{"activation": "clamped_swiglu", "routed_scale": 8.6, "lr_router": 0.00146, "norm": "layernorm", "tie_embeddings": "early", "train_tokens": 1635000000}
Below are experts of layer 2 (counted from 0) of a mixture-of-experts language model. Rows are named router (the router's row for the expert), gate (a neuron's input weights, with its number), up (a neuron's input weights, with its number) and show model dimensions 0-159. Each number is 128 + 32 x the weight over its row's rms, rounded and kept within 0 to 255. Numbers have three digits each.
After each expert's rows: "comes after" lists some tokens at least twice as common just before its tokens as in all text. This comes from a sample of Wikipedia text that the model never trained on. Tokens count by the router's weight.

# expert 31
router:114138135128116135090131151115140182154125116131152112157095122055149134068144112171078117119135090167119094081143115145106135126138154134145141072161177122136154085128123131110064152126105109108105130115134183117154064148126120107147170102117087097191176153112169123129151089162142108109186091140147175099119134152130116156029095148135088149139091110103170087122133154187132154121102146130094145117103126143197173115170124175117137145186119094153085160193158094108121092140117121
gate0:160122144165103133088114122149086110095116204125059151151095177182127122162131143176103093117138058105140170104204149166181121144139167053094147120133116145110106170108168161147119171100149138132148157109143069179138170144122144111139140140117120132138169134157167185079107146104137102124129144092185072109120135199133123143130105128150167124115130146112127099151156090095097101150070085088167157194164167117145072127152142148127120079131177084087152096121121115153148088129124179
up0:143177149127156109086110112146119139134120130118106107160160184139149133146144093133109109066110089172096157104122168104101128220117099144139208178121096095121089148085144110086054158126165104145150174115150089147171149142169108123121141116093130124125162132142085132091104160128126100123170098145128133123131158154102191104095154126164152174111059119124103094140197136109121107075125110146152159183123166109104137088110083159164106173107129101125166062142148137086169114117071135
gate1:102047104104116144224136109153122097192112144107122074111149126158134086108136131137121094116149151115147121126080064177157086170118109116104184156186139142132075135148131154088142132170088152177166160176070166185143075159151105145143113134128143118166123153154147135171136166128137077142144178157099146119194168103095161104104160097153133131140100151108069132187158102141126180113143168127105136151085161109118109134098123142144135154152171126104170134075110125177133113097136071
up1:084083121104099118101062081114118190118132149108048147107140117140135159101094123171149163103151150167113109098055098201078104159182090129117141129145115138102116116178115145113138131130117141134094075106148094140117127184206077104149123136156162138138102133170136172145095085095147097161108135121071147082135131079181097125148119109119092121127177169138044149083128133161187095150096108112113114132068129133142157218177112088139158136150144149136126110148119125154134144119174137
gate2:081130123135154133071172116156116137128139146074156146121067144110116074075162092130121117108195103116178144179085167127160136136175174183116107120203098112153176129173138144082112145112094112120096169140074107084106122097120168077106180137069122170072119152203156142104128083175150171089100085143106133150135106068154115192082097101129141121105143179157150154105145131087119100100136103164128121139135125149072148180145124080091144093119090172117121114174052148171064108140130135
up2:152088116106101112135048106061088091105114120081117023118166130098157159081147136126220080146158108138128140140200153105109104136144087123127162107085163097121132113124157128103170124115100064145127110121165080141133131142134126129115079186137165092098202130112145123158154127112124156138109121108159080093124190211139195146171095163112169195176135148102086095126135176117138184184142115063200114105151119125158066105083172120182119111127162155101115113102101137147170140077131127
gate3:106141130104132122095176097131105138084128178088142119080138068140180170184153149096148095066152131145098077150125040099145132143149168115139148117164104149116088138071155153092115166073150138186129089177134180088131173137146145147139090104034083158134136121095158087117144169092153151108146173152155094063128165116145174120137210115102164124175091132098136114097184107147138204125140126130094102117150049157108116134148100158112171123088080173062150134100124139085137158136150118
up3:149172133122114096136196103109109134133094131113168153123106116098118143077129067100154110081159086143102108158086098120123145144178117065171148117181125101135154102141156144097105151064109179109150164135109123109140125137107143147194118107045122155143178109081171100138150154129107180106086142126147081086155086184119175120172140124138141131130092111089165175112172102121075161134207132146141127122147158121115151151133092204137122094129118117164168145064124121086116121131105109
gate4:080150166109135122143136180123106145120062150081109164121124146114153188159133068116151108073098154099066169111107132161130037120103131156122081161181105166179138114168136144164125133172136145159062141169084100107097157155159149111101118143168149173099082102121069098061148136133146104099160081123124141172129156154128165168147151073182081057096163150191097136105094109116136102189163124114137116160166117143115163115160116134106090144159106091155141154131107148082131119178102143
up4:060139178081172054127100162142117121153078104101111188137059098121156126115147126163161135154147092145114153085131121109141075126201134159103118161112126140084095113128095131095132116158131135153175186118110187170121141161147130091128078098107126134121109123175148124174117174129091156134087030130119208196120148139074179109154125132191045093127103085106108111124095137175115061148110130154096144143128073139145150177177167098068070126164099126116119142164146100162109113157141141
gate5:117053099152068117098172066072192090076120096178098155148104199121052200146150127104182162110159158196111174097130125126155102178118103121088127139125124165125123128180108099185092114207179126133111182100134091097160117170095118158131072106160118117095123168128143104105095144189132136153101159118162112125111124156116106172134118121098110084129117078155091143135122160094074112149093108135117110126194119111135161157136161057152157143116174110145110126088186164075142137130149144
up5:183078154077191104147159153135149093113152153115090143045112126092105145046118139172092136145090127130190152118209139149120139103099094145131198105114128137136137143145170154100127064179168110102119169068116154134133111154096103115131137139130121189110163111140094108179116137081115079204156116137104094130096137198152079103130102125154189133144092117149157133098174074171119156142178127141192144134106128132122120058110094066026155105119115088142183118088123172149140113144139115
comes after: " |", " 0", " 3", " 2", " 4", " 1"

# expert 9
router:108134120104097130113150134124130081137115112115121057179148099089118125114155160118164180133120087159094107147121139165110152091133128184178056130096124174146177115109112069087144209076162151119121150103123094130179108159092177073147142129137101157156109176128169093134125126140108092148122119025114129116089139096069090103111106101121176117099122112152145088084111116152128101197129121096157092113081180144151135061155099200158166141156099166190106097115118146062135147105077165
gate0:111144118142143100126120162092103146149162133116110111165161129155085146095104113090126141174126153119159116124165155094175144100155115089136058123171091154143102088175194146107119153123136100142170170118152083147138152088182091216146161115124122108170177068150106148102124153168145138141091126132156097196098156128102044126163091125137132110108088179122081131159080114117183139131160063147115078142141102133173141156154129104106155106136117147120083170126128069149081168079122066
up0:179086077141154113102081168099170123166112160199163116167076147145074129162086132111111152135189144156173148105159182102125172121133122127158116165136124143175134136098159139160138098129142108121177055119134123128115157164111120214210111103145162108184162140159135168184120123163151123095161118141143044199072095133050064155141093148151147115122134115142140066101123066125190165121083080152102123131141130156156147092134172142069146194163124099131135091205082155083124139114108105
gate1:157166115054084144161125108062126115161180130105153110141158114068166122114177136168145100178136125143126086103136151090139171088172101060154164070143143124138051198171168193116154127082178158115097127119139097100104166122079092116157100142140098122106121151134114129138099100139073151131099147142141129103186150208118174147125101133107090152166132121127092206093099173058110159158145127086088156092164155115149147158083091124088097133098104138133082145121177151095159137096098159
up1:096157136122137151126144155082150137188140160126175109131133126120090124123169145176142115090104130093082154098066166168087136105165143119140215133133153136193095133185128150151118132120146145108120146079152148119143135117114132153160113132072109139124132120155129141072109131115114164086127150134156158101160096122150230133145084186121090157169128101128085137124145201083088172159058109140122093081170130101163092107141105055098149142106085132197097177140183139074165152069118088
gate2:164182109156117133185095145167157187144129144114068191198145117142163182191079164066060092099094135137153114152104165103105138106120136108143204111132087119116085100105217029076106132106147087143135123100110114137147068148190087153162161156163193074171101142098118155115141159102162165136078136108127155123159102142104150097125131208158093129102098131084117125098130171113103140179104148108138084083105129126107091140115104164174149176139149175159127090137126120156148117108136099
up2:153139167127159138074144119075130163107142125102164138181069133153128076127163092149143135114117152137134067165079159156091157106075159172148134143163143113080093120139139135090139125209113042133101111072162099139156097124122072128172179135130167115103102105187127134149075168119074127142122131127143131162122071154100151077184110156142078140118120121134067117096089119130190165204147143151103107168085135088075103089117168114135068078157109167111102158075100097124141079109190072
gate3:110185123135148007192116094147096142159124148147103171078117226182129126124159136116161101147128132082143074101188125100118115156098172157135020059031104194053119129131087149147100128194125114182142185154124080139174109104152080125123140101174111098136125144066161115114132165106138133171146157116100127087110139123146096150116170124053129116155162132093085135114152116128088171127154168144107141120139102107144170077115109103128118132133119133139120156095145153104126123108138135
up3:044079178097115107117133111161070115126161098188175118070109149156104094130173141137111190151140124099078164121151158129146131171101160117072108098121102181127156130109090150134183105151096083074125098210163182103132159125132124101076178157169116121153122083159131120144121128126123133112183121107098098101126143184083108111149106141130069117172092088129145154095100186119050109168127118164157176185156159167133120111120107134136204128131203139127124138131123127146145131110107141
gate4:119131120146098152069141145071191168118144124123145148125113135154078051142139098050132136072084079111115111120134165161101159140115121107086162169099102108119160130141095092172150112136106180183117132090082132085114157160089097123149126095133089103146125077118185170097120108120121139080161152143170146111119099178102051166157129113113161125173133114117114121159108120138099164183189163131147111125146108168105145113157143112196167134144121114166173103134126126146144120141100098
up4:129148150174119086102168168046145144158070113113037096141159130154165207163162112129113142123101082102143108137124109134060133129089088177131136093175135132140160105169187145123094110163139149142170089167154150114146183161091110077136055115077117122163123156122134135191178154166091140114105160157122121114126123158177093136174131123081109147143144113093164123133174110132059126163139075126136124111110153132092097121114091112104095082175164113116218137124164170057143196128137094
gate5:141120116110120125151127066076101086135119139104113175107137148133093104111125092108136110096150102090137092108170097123200128177112130106157075145111097175149185109115135140143076126121105144064122106099153135114155109217093091153127120094140112139164147128130138115170122130168075154176167097148103146110144204119097085173165186144148153075085101122139158210191139131178100173087158122113070165081133143157097126117078135181111177092139165103115152108127078140145107123185153213
up5:128093086061163031128186121143110205150128126069146098149127176152096113129091088087129158165120174146113148133105174124153150181128115069161094121193085182115106128122136098143081123140130161117139148117121122131162032153112135131105159179127149114078118109102129134097067133100131134169139106157105123142085174125135111135149156118139109110079101161094153099087114130176147158099160183119124122163147108098099097129118099102134070131145128129108126044153158108137144115156120158
comes after: " |", ",", ":", " and", " the", "-"

# expert 30
router:053102130140167110106076158099138098175132119129136110160121179111137092181117140152177177136097104160096110150103116113131131106140127085113021069154122135162189111135103114122141118092119139128101130130098144087164096148069170132188153106147121152175116138086158146097093118114132081137162061132148116143127137086125079138174138153128142077119136171104136137146155144149098138242086161058194121099145122179078138143151128146136192121148140193143166153062092096155106051084105178
gate0:117123150160110159119158113088178140126097173167127102129157185122154087143145115094139066146111156174145109126159192098080154125106147147133118177128153145048158160071110082186143132124109112122170162204142146108124133100137121114080077119136142078171120155144111130117160081152141154194139144118148109127124154177137150151177095112173111119070093097118164136139140102123141101133124138081088080188128103130178189114064164172153101104133134110099118125049117204120172205145090146
up0:101112142125097141097125110122165118164171161166060107130104182154117132099119153057167117148120161151110136140122140130090177109100163061113117150110116118101151133115144170111077171170115180103072133148122076146113095130109092114108128130113167087148069133121151128133079101126104171166129154079088090156206121142132099136162175127151127199118130073119100116119171109160174121110176076105057127133096120073160175141125138146152121138150167119143100173078084155165150129109119147
gate1:108152126075159154107164158128139114128168148075113135098133112149136167154122166180089100069125140141134097097116113075163102180046194145112168151114130133119155141215145165117132122144104144174127166076095113074088162114126149161142092132112087165151083121104132069129114105093167139088149088104129071123127073083159180161080120147134102124167156184164151064111094082117097107062134128156157203158130128120144138127102096130118141149091102155104123162163109087137155091091132187
up1:114162162151084098146123135078185074178132169063106139144121126178195125105113121151078150142116126080095146152139084105147122129084144087094160086092062065157146150131169161177107156192190096173145139124027142081208139133100158119145152099101110106140155092161145074162134145136131149113137145127165167094053137130144124145090154174109127120105140064173140129137146123110145126101117088066090182119130181075135163110162118138160107117131089138113126077073157100107117125110116133
gate2:171077072080104118121089151129123158117148171069056127116144112181129084107084164165157117111131107103099152115099086101186071161174140155138128158088080130144111115189080131117189143134095153116124125137119143159148160167140132075097214092120097135114148134155117152161128092147114083161142092131186093157136128142097131068112159075129056146102131169137132131122172144130109193116114099089095121178150155129130110139118070164118144148125165121098152102159091117125131110118130094
up2:130167071134129101182108127102197203119171090087133166142118127179067179115083147149105096125162090083173111129110175155140129157131127115139057140086129119148176071192107117096181206128155103123112143141149103095080147139116127167117059143179091085017123125193134105147158142144103159136156062169123068153143194132148088101135138166143164127172128123148147125138121145116109145104173140130137169118130114142128082088133173089095150106120113125092142113129126198125093140209115090
gate3:176125116140122135180065147162166063111116138140118118178093124116101115171142154092124102145136100126134084126036100131103090110137129132146142142108121146164114088109136145159141195108121195050113135166127051148035207149156088147122131133155137069113151146172097129126168129126086106141140175081081162186174137108118112138177123123139134085122094102075180088099127161117167094163138126128072137110121076107192101179133137102131143139125141121131077100096114127127154099111104137
up3:110140141163121127084138083159116122132119129160087077100101127133084141109191153183105113149119112154186138137121063132092163151147100102177184116119064100107127128134141091123107170075135132183144072110080161121099120135186118129143179128127151161111116140218155122162074124154105110128147115118191085154178064111126088105098126130104157125125124172142193133105189148144151116109137063094135109074122105114122080162132137070145174068122126180106124175122152101063085175147171091
gate4:115089097124122106081142137067091137140082217117144198118101112124110110155104118163141160081109082115139101129075179109137187117132075195218133091167126146126163123155084186105100096084178114144082097100109126101070146139137093161111169099119092105103119122081116095107085237149167164158157153131164146107047080148139144145162120142050101143118157137149169126079156072104094119155154086110156139171152131114093147084088152109091168106186140172199155088124125078134152132141124155
up4:143089173114176120127168101150167145108122078101076133146128177148099182176132118134125095098080139138118180123126163126121084166149123051088155129098144095150139063083091182161179131116098127119166105082128153142130079098116109120149092146096147092207104179083137111131159094109155140089141130112187163179166100086139109135175122189128140111168130101080082116189081193086099082122153123106124135089117180150131076128124075136166151152207185169123126102120097140065140160049130152
gate5:182131132130144124162153102136204109141177119132106160092123142131169122118092142102108169115111146123190071158161111153125091152097133075102124089123192083167096142167081167136156150125037064110178133158159123115134094178188126061132133145128131134129118156061103105122107108111131093133104063085114075090165097113149121106113050068098128090129126117094136114138139163068137157212178088129116132127131153087140132114109134118098145168102147126095122075155122172088098130106138092
up5:146179118091112108139150160135197149096164130128168081098139148096155130178101115096049155150162115146142090125131122117123104138127120144127161080101155113106133129158079118174179095114120116151174066162160110121136147152159084022106151113186136137153122148089072088101077127110124131102143098105126096151134159127123131097133110096092123118130148144110141080113141179085165145192152118153125172132149164117112137123114152166137151106141103149104133115151151149123091098124103097
comes after: " |", " The", ":", " the", " Best", ";"

# expert 32
router:119149074137074191117108117107115104130081122153170099096127105097135106122069145127100177152111114145150154123087092114120148108155164141173106099092043104072159115159115067094171116094140102133172201143149118169176115126112141076135159119118118161113152078112098195149120108135115066157095108133106186123145122121078122141166188116091127105126128091124130139101163128119198158158080131061174091068127157137098118126145179165163152138144099143131049119083112140136144154088110177
gate0:127150059098104140086123067131128136126119097151196094173178081175134096163108124135137150133151100091095089135154130096222087137101088203114090132129146106162147134152099089145135124095159083151093130123172156101111099088120127114150153105095187123121123124137122147158119129091132104097169171109138120135209105152149101132175129100099137164114143118183150116149142209168134125100090060053156136115139127147100177078121174134110197114153133183158154158105140114167108137085111038
up0:111108151117123142125123127140117158144166104150151073127157132189126113082105111144071123154107196098155085126141059105174158200127152171185054117133137068075131100103104147183169152115120172170081130138166138098160119114101132164132108076087083105144141117122073098131143085110158141127128180126095154114129109171115086056170171153159157120140097115138081131171122125165111189075167109128123166103128116144130110132092132147136104109096114183164131124075141108084167114119115114
gate1:110049086126117131111155127168130135117116150121077136159122139115123106197116119087139120108097099151147134181135101159071068143143132206214132156215115125157145146136112149158087101128109116067156111070093044068126092101091180096131213116127109130104113190204138098136095161161047074160152131178170089103138137151161106169130126176176162139133140169074096121126149138126149188139079114144095064110168138146134105151106110131106168072151151105151142083130122066123140163169178110
up1:093095151057114091154147072151046103112097126130156104150119156108198100205094097079120094118124147177099120077163131139123107124104145135151069154162124134151203166170066130158123091172140056099120173144109130120114128105097186130174136125103139185167099102122192139058105129122102138165169151090182107092089131106131117162066146208190154080093154130122160139111138165169119134160124132189060141184109128149114106170101120094107127104179108110139150083101157089090111090143128094
gate2:182084122086136170113117099148155117165147105081125126167064160086104136114138146108160122149125161166164090172111083106078123183127080133153140137134140114176096110126117146153168110032107157122110115143135113137163134157096136145126085140174173072191137180107175134155118127128119144164106158189126125127134104103101112110116112116123094155127076086099166125150163069124137116114191124158199111112118168156167163141111118106082103106189153135106155112184107191148154087122095118
up2:170095125133164190103134102108094186141121144162134154122136167092112130142224155168173146087164166160130121151096106160114138102098132088112170117170182090132117109185144105142165119079098135153112057135132099095122131169099091102121116155167149072201134152087157084107142147121226138201101138183156132092109063129169102100116107146182141124121131126093142092164182109121088168126107127176173109091152144130101152108103165121061118108125154127123223159171129123137059048142089112
gate3:146167155101126187151132127088121081141090159161124084143048150164146129161116117171147175083151162189088144137055107101105149114119136129183081158155099098143087109170150157098115122184110148123138152154111186177158139177064096133161154121140141166154100159121180110141109100162115175160143107102131105081115167163111111115125138148139142126072175146111161089121101164103164125120116117086132113082100101111167108095186145128148102173123084118145126079126092163096109138120117093
up3:149161156092160136159138101101118093101095134199098099152115122154116074134098175149137148161160132139093169113108106120121112096096146063150100134128122113109113136167135196104112130087106104108160080138075114160174166153097161126112131117107148114160066183124168131135113114127146167225121087104108145098139197155148107087164134142140175112087147139081125109158186149077121093122074142076166128108088045072187120103183101106121099140128089082138139059126121111098099178112186124
gate4:123098132102131173088184161109059100105105131087151111175135121094108112151095140081147179126055202147064126124142117107103120158117097161111162062152073150097072134196139212095183123124140117094125115115189109074144197134124121187115139130146182090163087150096140096094126165188148099154203108092123155131084101129122141095197129114203108156129107113094152138122052122103135150160110163131113110148142115103118147171090156148127135123161139117142124145195139116193129143161126112
up4:165153067136186166051171175137146169103072104161128095155113126050105105098124148099130140156088177103104080165120143121121144204163132082145102140166079151110154096111144140078153137106129125166115082163163127148164158092202122125151181125153155051135065135107093118117122136131168118164156164115109065140101145109145141113149073119128078153140108154178105164115108102113202169157103164127106123113065142094103071110107166112127090125103105109168134172128134113104102177181104121
gate5:115132110167129147124152156175139137114073148091187146095146073191094122135121114116121196138113096091135128116102182113102123193145167082121122089145137129112091101162137116166144129119136139082147116176123149120128126150155119118150092117149140207176094159146173075090175085111112138173166127088134147132097197116080123093118118143111081154146118131129110127105111071099137126077113084139092128164196144099078150131153100085108116071050059130127168114126123106111049153077123128
up5:107081150118152136136097151117159134078125120151152159159161044169157085132174104088131110164103131096124098131133101096102095123117130110082093058142143138180147119131090196063160113163127096108137108126080167131129062139127195102095186108170130111104117135171114070137161074123091127112122101095170113102165126157135087126101073194177110098135167105154183196076083150174139094090163132106130155182125107075132156147116124164137152091171201138087128137132067105130107079108167196
comes after: " the", " United", " of", " in", " World", " National"

# expert 44
router:125151109079121093125018140009135090143142170154134082199165106120172076135128058117119079109109120193076109155108150156097131120094133098197158181144097120148148149116075104123164114167096122148157097087122150137109132147162122133142155109141164148142157145130072134093149138190150120139149078147130154098059092025121092119173168141169206079098157099158101098116141115137085153170124076145126171067131144089164123174143130128196076160077094216074130120099111110125073126106143110
gate0:168092160085129131120149104106158128108168212164138101118119106164131134159098125166158117177118102121077073173114111147162156117146147141122089154176145199111110090115143083105140180100147126156117133085153140104114155160171096103107156077117109156110092102160121140161106122067170087081108138129094121166147178185169155103126147129190150078164122117186113151091174127197112103064101124109115098118169075117123128198156121083153107132173084132125075130102149087152102125131135067
up0:107104130096162093193144117157131115079140202162081118147070110166163104162115161117134115085124125141070107139114140125132174110178127120155098188196203109091122155120153088121145162103110141153150127075192172024114118156109108114127050098107136153128123137112125104164123133136110141102112086144100147170118117150147154070128096178135146121111165105157139145095109103171084118114095087104086090095113135062211102072127066124114086139086131138185153061171167152137092100115150095
gate1:133139121114097142113149151132090125163096102142109177107147132125144125139165142051207121139166144194081123118132123184186145109152078145140130087132077092147075103167098118144120132201152162087145118154096134062168094100085130146098144108150165120077152116104143093110135199060154174097126114168115166102118085134188101099079136133128141126113132080142169192162158118149179132156140088089166078142131113189113081117189145116178106190231101141094113178104149130158116175073134159
up1:147146147149085118111089167071205124150131101129174134096123108135141122145108135060129025119126120168120115058167142160149150166103070103146110118116130077136087093138124116138126121182172124104127138095126097128120110117222156099130123159080183193086105098126138169122156154100141192149121130087083120098099138130092127117140136091076160176133163200129145157110068123155146112095138096027172102092111122125190149076167136117208111163158143099166116141108148131105063162115168173
gate2:130130193130112124151090130161153133131150114073134127125136131149126091123111092212100087144152128096153123134130079120118190109131151082164177151183119141149134152138131149159156179168126124116112130129125113113123139152113089114087072132104107100159112113116170162128162152193144126077089099128174107166094084093203157109089156130092140155118162144096096106131093126123147163172058104104086162123113160135166113135167140101097151216155184142091187130126121135126159063114143132
up2:113075202114200147169117116102156186117164106109134189111075152095141081137082089120162138118121161106141098128176104052107138109060114103125164104167158121089132122118128185124167215149123094129120117118114127120115121103120119124132187148165164159115140145095112149139171174116121146137112090147123141100095072089151147054125149057179156156121147079150161165128156100176106108126149126147113162144123148177116114100124129179077135105157116127118138165138102106109107070187130194
gate3:176101148135184144095111141122110065123172157101148087114034148051084148147095188107124097131127129135123122137091113129162121131166140193103162140154083121113141150149170155141083085140140142128146143194129080155102164087097181080138142116148111095082106148103091098135110103116096139134142150153177132122070096137140158094150148136132149133104098118160110132124116113171166140125178113113242100156188108128128163130133115119114098114105123079111128149074135147141106150175160149
up3:135202120137127166107166112062161156088140063090147116143169061141079147139118128121092139181049148104092134124159165174125064090107165134085140148119169189158166064160124122160120152070121131155056131107085131096212153206159165136145152173182060156148172143095112096111142091126174140183155073143104172137096081138111143161096097147151050112134108161149101127157136123172130171132099109147079137202117123123161150122145110099108118109141100105138150076091167131175156048141114160
gate4:170098101123115108131093095130138102096090172131148136122176143170161084082076155124118100136131155194102120159070120172113146159097104199057127149089138105129135125131124060067143171139148142124168112134158130091165127098125143116095108083129139127139051144097130116096154150136136132046156114118109198122103108095110161153122137159156123091123159075129159124196109126171160122089147127156110132126164112119150130121170115106126121156086106184094128102086080172149143130151163109
up4:152113121121147083083182132102129112102155148175193086098114143081164099120149093109112155156103198113109064130106070125130149082105099127114138113152135119139122142152060096121183166127138078141165162083134172090151115136123149093111090108126141079155112104130069112086166169093102150062089100105128092175050177172156158122124147063092157126158149142125141123104143178152190138194127150137103108139074109126109125107205099107082109158126138116153161097093165108090116128055216094
gate5:132178177119112138167124057148079147078138170159097088143075147157091074149133150158120112098141103195147109117143152109072137135117141114116112156134124164120169158105155160172133137134103081130152174126171118051140163170078134103142160179155109124130103133104146177121093107120098169130134060183162152166111121179168149089119097153102127121140169160112128139063118152084178175133103104107082135099143160131124155087132111093076139099158108151113125129186132159121152097136107161
up5:084081103132077137126169111162082167152078174150090103118097063130169201077138153110087096144097188145156073157114115152131115147144117151113122100124125137129165106151176153152134159127152091071086123113145149103084104103111159080188164128152168113120086150117111126116137176144102141127196152142149114138137145130178184126122130189124121166140111131127112148163141109106109158050132092118110116120126111108063147155190051107161129099135088207173130177153094140174130143121136092
comes after: "-", " •", "\n\n", ":", "Personal", "W"

# expert 52
router:107106135138085123108106136104086060137106157072130134165144118137203060125140118086104127132117169178077134094154114158087167065122168185111110086137102147139140114071157059101162083140175089132109159114096110182153133115159148106097166072160164136072149145149085146096142112118154128142103148105172149128084142136128095116072160101144162123122078119149102108099130124133163182163075159146105100150162127156108141078179143156198075146121092190075124095160136150151103156081103120
gate0:122131118120132167134114136165139174174154074118164122161086105103072203116133060191107123119138149118122154112119162107096118181186166060129111094193091189113214136106126150110180148083094178064103105119129122106120156142107119132170108105170180104163136130153105106094113130137135091119134117086112077119112150137174139100099109149133069135068167157108184125178123140044106116107144117125112154137127149184061138077081182167073139098097135165131102196162094103111126133148161167
up0:153131200106127123100149073110139141108105094127152182160122174207123109142110097067123160130129144119146105176077183137140152163171117083206098136121178122122156101123163111165167120110092150126094148123122184119127051113192134100120123077030107082149182130151108139157112151141150155112145120111047124155123075111135109103152080102122089144158115222123149131123128099129160108132135116122155123190186176169189139146154083097133093144141150184065131080142172113095062088125164015
gate1:110122131130095091130160142121166096130167093147187071087155182132182129099104121152212101123097123201160109110140111180114181122129158140117179186149072077112122101113173150127080122112103165186075141114130098116099105136093155100166121179185030165135085162121105102083104100111141085125174126083116177116148078152061095165113123123086146195100144109126135139141125137088136096130140128103101130177147113094107111161143148170144073115168152132085115118182133142111137161101120100
up1:097139111146150127115153122110104030089126140134074144069139104080099154142126134131157139109118171114179163120201116156103084149129062161135129111109119137087123092163110143139120117178191153125122078077143128143075154169149136096167088122173039129101162126136108143153119112094083096111152132129131183162120131166066124203112157136110125132143130154088184142151103133109132029167097079172149101103174135136176078166163150139159146145114118124118107093144166191107117139053138099
gate2:156169127094138136105193134189115082075141153183131083179167137182106130101112129115118134125118121103162124137108123104146142155112152095190176170136083125119100109101185118177130165136114084116103102124177128091152116111163113117117175124131098109106122169114094165126071108096067149132140139138123135117108176137150136188111052210107072113170105119151138094203167093111129091080168149122185125103121156147058129151185120134165173154166125216112097184160103137138059093173118127
up2:081106127151205163139129144109180080215099112113102063157170135128088085101125100156103144089092144154088224144063070105145180118118125111131154079109096117086118153105178086118079145135172085111184121108153192104171159158065110103118106123135088110190159155170056087114116124104085115152177135178115161121143167156155184094156085149097117192175088145126154142142099102093097191164144133149125153139136148198162151139131141120152186173135111170139127114101163184109165141083119105
gate3:194147130147098116130145143163085103117153168103073147064134113159080115101151142140075086104111162187162113112156160094124144109102094134138163144085049117078117136164162116110125082121111125079118163174186087139114083144192134124166146124131140101118087145142157099115141122173121135146062134139180137153105165109126170130114116121128164159111115130195130097086184116054145087130176156098177154131173201110149128144094162101123102134068072078155161145087178157132150113116187212
up3:129170141169129095050187163148099143134107147142091087126095140077133156120217158125149135140156134179156126117150146104091140172140128123109177170117125132157114120076103133166103130114136108114090170140153118125104121121149094161072137141128133172119093153167121082174138137103152066069101127150091044178070101203144114093126127069150157173170120142154150085139131104156183149179140150135110137126168110165104186187102074140106156101107117122128127072171125127084183163159107102
gate4:138161115121089115140095144180075133127138107100188143149110126152100087152109149177140148146162066125102133084156100114107136179108092044098053090161096114109084181080095111127133120167109099171122110108143098098151117076131159157100112155143139133125159127133185135122100138166080121171183147125148162175120158153153126166146161082150122138110114148076109142090145088150152149087159161086153161168190160181121167143183150121122126176099113091145138133141111109071133124204158129
up4:166123171078101064127135176153213110161155164171138165120123127084153116115116127147113157106186090146154121136182116085111160155149154126078140072166130153175097073121106070109165081174123109128129146099192100132115085097109085074091133147080102075126113123156144192088129117193105122160140141110125131180140126122158192178143157070132098131100124148104181149098128168147137120131151140106111084164116132111093166095095146082113122168117129094123061057128159135120079133187144094
gate5:158091106127205120127097126112122081116105080066079174186103162143154156069147131168098148135218120152140090095155160116112136126112132113122117145107083153168113120120123054100144147126137147088151143169094087121148112172081167118170121084104104098089166144138147126131086099096179109104122124131196125127146139092110148112120167178179115109167134155132168109083090119146135124132140163240102106125066133115111059103173079126085151053142124122141193188115114133115093115148122138
up5:181108107063173166132152179096124138159142106084168160201143176214168157116154102127123183108206126120132116133128138130089139133087098074123146115136131165134110175116155096105118125098110124121106143142140016129132135178153131111124120151116079104152158110125120120143112134073125109137105152129173118104131084128105173129119101097154122092100117141097164088142179149097085136139155172163190111149088162079068092110138124115077151081146102142151129167131196206139080095064067171
comes after: "  ", " the", "|", " a", " his", " The"